config.toml
routed_scale = 1.0
router_z_loss = 0.001
lr_router = 0.000215
n_kv_head = 3
norm = "rmsnorm"
norm_eps = 1e-05
qk_norm = false
init_std_qkv = 0.0276
init_std_down = 0.0
lr_head = 0.00321
warmup_steps = 200
schedule = "cos"
final_lr_fraction = 0.0
doc_mask = true
steps = 5898
Below are experts of layer 3 (counted from 0) of a mixture-of-experts language model. Rows are named router (the router's row for the expert), gate (a neuron's input weights, with its number), up (a neuron's input weights, with its number) and show model dimensions 0-191. Each number is 500 + 25 x the weight over its row's rms, rounded and kept within 0 to 999. Numbers have three digits each.
After each expert's rows: "mostly gets" lists some tokens that are sent to it at least half of the time; "comes after" lists some tokens at least twice as common just before its tokens as in all text. This comes from a sample of Wikipedia text that the model never trained on. Tokens count by the router's weight.

# expert 5
router:529483507440526501464480513539524464489481478523492533539528522549496467532515480550472521487497526482517511478467502513539509486533484485471539498488482489534516474452496546491516509533469508501484547496529493481492503545534511530471535532469486518518497502510513521490489497543488530497473508491509479530487495511527544521477531536479494514479500475459458493465479517543502452532482534537489479472458505544496460520491492527476473507523480456488475474475515489522537486505524481438505483518467490502538497501475545491492540498495528488536522494520528502517514538441476491514
gate4:492522530517493463481478532495456511559495487522500513498532489495515457512528460513488527488468499521488468500519486465475480546515485499485502533503477479528494485465484500511567462511521516520476522484488496530477485518500520483531494535493535520506488474524494489459500466517485505512478494487470484500523433446518530519518488475479489498465453495464565518492501488484461498484516516510464468485488531490457528520507491522495486555517580530485502491494537493482523502551500478508492508534503499499521492501541529491517530491504548475501494489540511483536521531494510522512
up4:529495429473473552530536487484490520483489529510489492502509492506496461499511477534480532477509445498513515501498470535542491520527549500515501473483475500494474492463509531501497534486524516457481499495491468511470531502534494548501489469503459502530483575521514499463528500483519470540530537522526524455506500502503488480511542513495523520474542524534466440502510506524454537513456528502520465532460510529506514487458486516499404520530481489505517520468512474479486459542486501503522487501493492514527490487467523541499501493510530486440491470507461473507492515494506491480
gate5:491516493573494527491507516493526508492503489532497470489511505531487564466496479485491483499470546494534468474499484512513493505476473490493523497508493511508520527481480528513496493491464510472494530490526516478479458517506458480530498562525467488530529509501483499486464494498477508490507480494479510488516439509507545482528455498497494546495512517495488505526476532467446503490485539529508488512477532530513519496465536531505487495475520542466475487495535510496522510526506473524520467488479452502545485473480496475468452487501559487490510495492510467567542492451553499509
up5:505484526469483487474485522500457500490547514518502472510530500480448496495509528545518515519507491494527498502491511480502557488439464508483499515511515524466507507485496506523519504528487505452492535497480542510502501544506500525533472528565481495494496489513482509449524480480533510427480478480520508481473446436485481460519442506507496511544503532485524515494501502483579518429510491552536455527469495534548529479501484506504516472509525495527449485540487513441469531518453486538435491517467514498578512489479560510485491496477474489435493476505507525531511497465497486516
mostly gets: "his ", "His ", "000 ", "their ", "Chinese ", "million "
comes after: "\n", "'", "200", "201", "\n\n", ". "

# expert 16
router:532494498431498503456472523540509476486481480517477536534518531500484471535509486544432528491502519484514477478465495496516526474538475492474530496475495487531512471452490553477519508544484503528482530483516486470483505532524506528458538522488472533529496500506525535500484494544483507508483512467506481542536479505537532515482513523480494501481497466464495494461495493532499476540495546525480463470480517520494479522471482524477477502503495487487505464488508482546517486509525487448511490523472499505528493507476533490479528507505513485512511494511533509505513527462465474523
gate1:498494423530510469508458505495506494504489460483499513567522499486513496523526486464539523500477478477493456464509508481475520529512494477522506508496504507532500452530499494483496469489473501468487502482504470541509469536495511495475529454475524523501454466529491512483467522519509508515487473453469482466505523502500504549510528487435461485486471501448505450502488521498515452499494511501452471468522509494470473493481491482530533538502534485457531515493525483480495460508501513452453536504518518532507492499478510474523495470516526540504532499508522501456453497480427520533
up1:523516488465524501478522519483473538548513466512509458529493539567482476478542509498555515527510481494490504486525505505523461545497456487446502510471513491482518506471450518454499514488487469468487542482546502465492508525491473498486539533498498522544527485511502494480517519517473515509496479493481503567511461506494509471459525528518487520479488498540532533485510484459481526463506465461467462497520533498442468510478527449514512534462455471508525492514501486537433475454519491513522458519507496502470508454487542510477505493482452500542524488526509497562496517547541539543
gate2:542507471531511519474524517530519489544485487532482517523524521506517507522520467528534533461475505514552506501435484547502534492522479468464505507489507466561506470447469523498518517504466518518467523469504459469493492479509449503474552542463477527503494501506529488491478489515517534485476511482471441505531442512526509504461472498487474522492485475501512521470496485499514472518518497483498477517484472489489486558499471511467494532529537490466472502531513486542462456503511488479501468508486468512504500485480496469458514492507521472523502488525529472511513531514537507526
up2:512560539479472498515500496489511515503518485525468511475521509481526507518472489487477464503512519475477489502509472491544538552477474488471472482480503493500515509496486462465554502549489515500490477472522486540519522500513508514526499487453485514467489533443500517464478512488477496508549516510480490511481559484489514523490494569500489493491486565515486467508443494540522492507493493495495476474474511589459526506484485506505425502474519505481512425505499503515516504528503463489519511547491520497488459484481520506483490489493473508494511500521496469496524494474464517497
mostly gets: "San ", "Mark ", "Michael ", "Chicago ", "Richard ", "students "
comes after: "| ", "the ", "in ", ", ", "of ", ": "

# expert 12
router:532484487434487500436472531532534473495482479527483528528540536486501493532517484530482519485489522479509492476462485509512525475547464486473532497480496470529519454465485542483511521521484496533476521480517488508492484539541502523466530526473472530525488505509511543487490504550477506506478517466502460551523482512531516520476516514487494502476485478484469496477478492531493474529482549537473467469467513530486471528471485527467475513496470494476504457482516482531534479499525491456527502526480493516535500509473552481489551497507510476529502483519538518504509526445466477537
gate4:519496479523473493524452489518515480492498483503491543471541521517503502493485489476507459498527519521520496475503513546505479474539549493495523439489491434527509474468457499505538519513483529506497544465547537521469460523553504521459522504464516516495537501531459541470471512517468492539494530497474533530548513514517481526470506513468435501482494474522490490528508467520469489527493517523470471481500513481497509535496476521482521530527528506488493453513537485534454480507517485488451515511486484491490509489480522476493500485533489500560520509523513480516524504519428517556
up4:526507492518542502524488510496470520505518495503463531506500519484548568518487462528492511457491513511517487464473481483513488529525487486530498518490492526474511522536474531488473507486469508488499470515505486560497492526519477493464533546498492489564537498477558510506470465492490532466465482497520506557492460521489553486519463523547490542481448548480547527508508464487491496486517483532503512517519491519491522511511516499504492489544483483516546506508500505456506489485487499543483468519480487529540476579504483514470495477487522536512534484505523488524496512505560492497
gate5:549533508533525506464521485496494483527501474491486523565545532503472532527473456449517540501503497467527506505525491490515499513481469507486499503476486460519507472510503489458520532477481490518476488471536501511486522532517465494527486529470477492494494443531477499473487524516508549477507498465487481492538487474512473531478494514492523512488459497527491515476494477515502481521461521486491480487498467474467481579519485527528513538506528529491519506511527499540460492481522512509482482503512500522493469481483504497506471507501491481473516488536526473507488513505515521533
up5:486512505488535485521516488534448512530462489485503550471504512470528492529449496550539440490522519420488542484481493508467487528512498467466533496467535497440492508503513522481510498524507522481529555486546495446482540509481471513482520505512485503540528527493511524518477500503487471495491543502552549501487501461520512500466464504499488534463519516471477483491476476518514530504519468492525508513536487513545506518487503477498449468493455502496459504515465539507502485536490492457489467501462499527466492521506516551475505458509478503503523503522543487503485508474520528475
mostly gets: "from ", "|---|---|---|---|", "|---|---|---|", "|---|---|---|---|---|", "remained ", "trans"
comes after: "\n", " ", "\n\n", "\" ", "— ", "released "

# expert 11
router:506486518455534490462486537536540476485483473501467544525513543491516476528521474530444509504506514492516463480471470512518508466520459471484522476475488487519506456480491508531505506525489514501468523488515483482513483501532515504470532529501504551498523487506564546496485505551497480513497515469497462519521476492517521553460512512473487500489467450477448481500488502550520476544471515505474450448483524533487508515464461532480536519513506473484517471489504482540546493512544479452534507543479501518502490492466552482485552509523504482513512484520525499495517537483474484517
gate4:535471503490528533505447490525514505501491476493486501475506475521467498519503506512484486511499518526555486489515524482487465527485516524465552487457517500465498466506491493526465488509493479477552501530473493516497497493501513499497470489469474480529510469452450511486511498515535542542519467455514554527449533485495470549488461475508483515480436493452531530536501495549504491495478519541483469496489532515530471525530472509486504490541516460536480541466499510521517513509512496503490527499478461531466486491521494520509508486575539480548477463547527473520509505492492510516
up4:553440479538473531500481529512522472488519487471509512500467503490503570494516488477469509495498494542520516530512536488509493510480523513471509495488497480503510480512524504511460529471493475507519504498470502497504502493505476497477474525446554531480440444491457545530518550527475528546499519530489504507486510533498470512494529498534508496492491488519466554483507508515472532483454538485466543489514512510523524509503478516508483544514441485497515518472508500487503507481537531505506524544535523493518522478508490508498485525504516560524475503518554519521493507511512581514
gate5:499490478510468487488462530511469511503466515537459530496484529546516516525512507503522471502515509459522502466506465508536533489495550516487481480516460467519536487467481478487525526507490509485487539483484505499492509503506499500500508548497508522487480520516480548459488488518497520512520511505464522515454512526536531529458497493476449491474517463504531478494535459518507525491500522518492493483552487511461478529566477509472557495545561492501462482497495501555513491512543504534510506499455478535494519512481517460477505513508503463509508444537510524518505494504538485521
up5:506520508497550486495495516535538500512501471519452530521533495497492483502462483506490502482458529514527471464464458517526493492527508497466530467476516523521517452504482494522505518510461550475480489473529496532496527519531470563463539527480488502498524533497533517495469490509515513468461521455485463540540461471521538510483491497487515532496486520487485488546476514545495479507474498484466503505502537511514455510475462518507486529498510480480476470500524467501501472530529478453518460525485496547495472497467543480468510473534506500519499488533538476535499543511465544506
mostly gets: "by ", "List ", "politician ", "\n\n", "= ", "Sir "
comes after: "\n", "==", ".", ")", ") ", "\n\n"

# expert 14
router:532492465431472503434460528550503462493481459510480533515528517516491467532497500526459537493501513489520483478463480507505519459550454478491523499472503493520525463454498549473516505542478502516482540491508484478487504519521513519458519518488500554520499506514544521509480485540483523500492512473509475561509481514528525523484507501483493503479483468462486501465487497520489492542483531511474469473469512524492473516463478520460484525505493473484485464474506476546510475496515487436500490526472495510508495507491538485496514501500499481526513489516531501509501517462455487530
gate0:509520526538490488526490491506506508524508493490485524503488545448538487525496486540486522499563525489490491472531478489505555523473507500516511483461513490501493483489482511516520497549475498528488514487539450509490494476518531501464515510503484540503468487503521494478453468505508496527508530514461467502478481477493534497491519502493480538474445521467500489506486493517512492532489493481458498482548513531505521516541538502478510510477550451492415465489527501532468474522522528445463506502478510555474472482465501500487553512555514521477476504529541463494536515499450543541
up0:486510520472503528451470504511505483508518524478499465507509520561481513490520486535485462489503525451479465525480474477459457543526487536454510462498465468509535531530511462466464543536525510495502497531467486504495517461496502488486532504505501486532518472461499514521513464499470553538531534468505500458500526522535492528454486498507475477500450541493523542447484452491523501505503497502452499483532459525479499502530508514490471544489526541538437490503475506523487488496480535483508508477497500514484527491532466511504518523506487473505503516495501533510525502546522489507
gate1:521513506492517515475517500501532509530482536500484497499510494496493489557453511485549475478445511472538529529483524500505497492498566465491499503516514473526496487445483464486469495495498524477508550489468478543493511541502460513476489508479533502501530527527507521483439521509471498504520527494480471482475452516515493481491514484471530532495469492475511501552494509527462521497498470504474501520515495500487513494495502504467505493518471540469524464485518508503484510476495511504519503520481490490498477499465533485437535484489490469481505511501559537486504506559455483502
up1:529493475510501498507507484494544479481521476505493499498491494477457507519459501464488543503462489510486452502497457507530484544500483545510546480492523476507493484482500500531487515498542481455484516503530497521493469527523479472539487518504513519507469529522514504513505502506490477490506576537514536507514504514504510478469531575512555496490553476545497497491543491506479516516501520493521515490492492508531514562444487505538516530479431476483533471543522489530482481500537502520559459480501525495511495489483492508493523500541474528487465495502485470523508498420552519478
mostly gets: "since ", "It ", "They ", "On ", "until ", "These "
comes after: ", ", ". ", "| ", "and ", "\n", "the "

# expert 2
router:538492481451499514441456529532539467491462463520487539530529537493488484537506474538461524483473521482517512480471479512512513471537487480471527489480495473526513457447486544489495503553473518521480518482520490463498508518537501525452529515492505535521477493488529532490484486536481517497499513458509480531513485505549530521478512522482484507483495476488467503488496494533485486535491534522473465474480518522489453513454475516482480505511481478483502454480510489531512482504526486445513504525483486511514491506472530487471520523501498481510507480510536504502521537455463481535
gate1:468507510521523504484496504494523518510464455549495529526538522533514463536521449499514505464496494449481535525461486529497504538487501493516468509489477525504504487519509535464519520532450546486487501498551462482497503462535501513515514504466529468540482496505504503510499463491521516482473515501499455455498502486518521472508516460497432536488488503524490483515503487495513482536497547527489474490525517495502504537479461531486506526479466486489492492498519465503497498555485484460471514516491468510509486481454545464529497483518536532535525463511518539466471509477471493504
up1:471531548521492472490545501505501474518504504512483512484450510447503554538500524526489487514504477490499494450496484508532496476515556467518508508492468479498503507510501510520513487505440490513479466481529522544487527538537485499480473491507510481499574477524477527505488513474490490503495500535504504505581510517467512498463471503461516518497524458586513467462515494485484481511486514512482542535493482467504486512447502516490468500517496511509542489495539512504459510494500516504558503518509511473508496473509502517517481525499486493497479535524531485514521484490511522445
gate2:526464517507508513476526552520502532483481528525445488514505486503461499497518514512509488463455537530532504509495499497497448456493434509545531499493475477499555465518486497451500579514474513503465491495497488487487490524504452538461497509462525484467515537491489522441499513531494466525495487454496505480507486494531500506508461511491479508468483490488492522535465482503507491503472509500490471473494546556512464515496486520513474496540490503495515457421489471472509495527524495541564508500541493521555458448504496488503491468516525479494512473515527474528509538448496496531
up2:475483501437500522473484488523511493504497502526530491479494491516513516521485498507528457497457495555512540490481512472478500487548528498517484511498513462488485504523515527579502499487522482514494530509529510472470489502487471447509468513551504498476550443505439501471511551488550504528476491548503491488479518508520500518474522504486509506495512457510547400453548477485468524502508420488519509513472519480525510488533475508494524520499534480545472534469532512497489522494540507520520493486493476512542534542505488514496526492523486494514542478510521477559507500544524432501
mostly gets: "Los ", "UTC", "Succeeded ", "″", "example", "Japanese"
comes after: "| ", "(", "the ", "|", ": ", "; "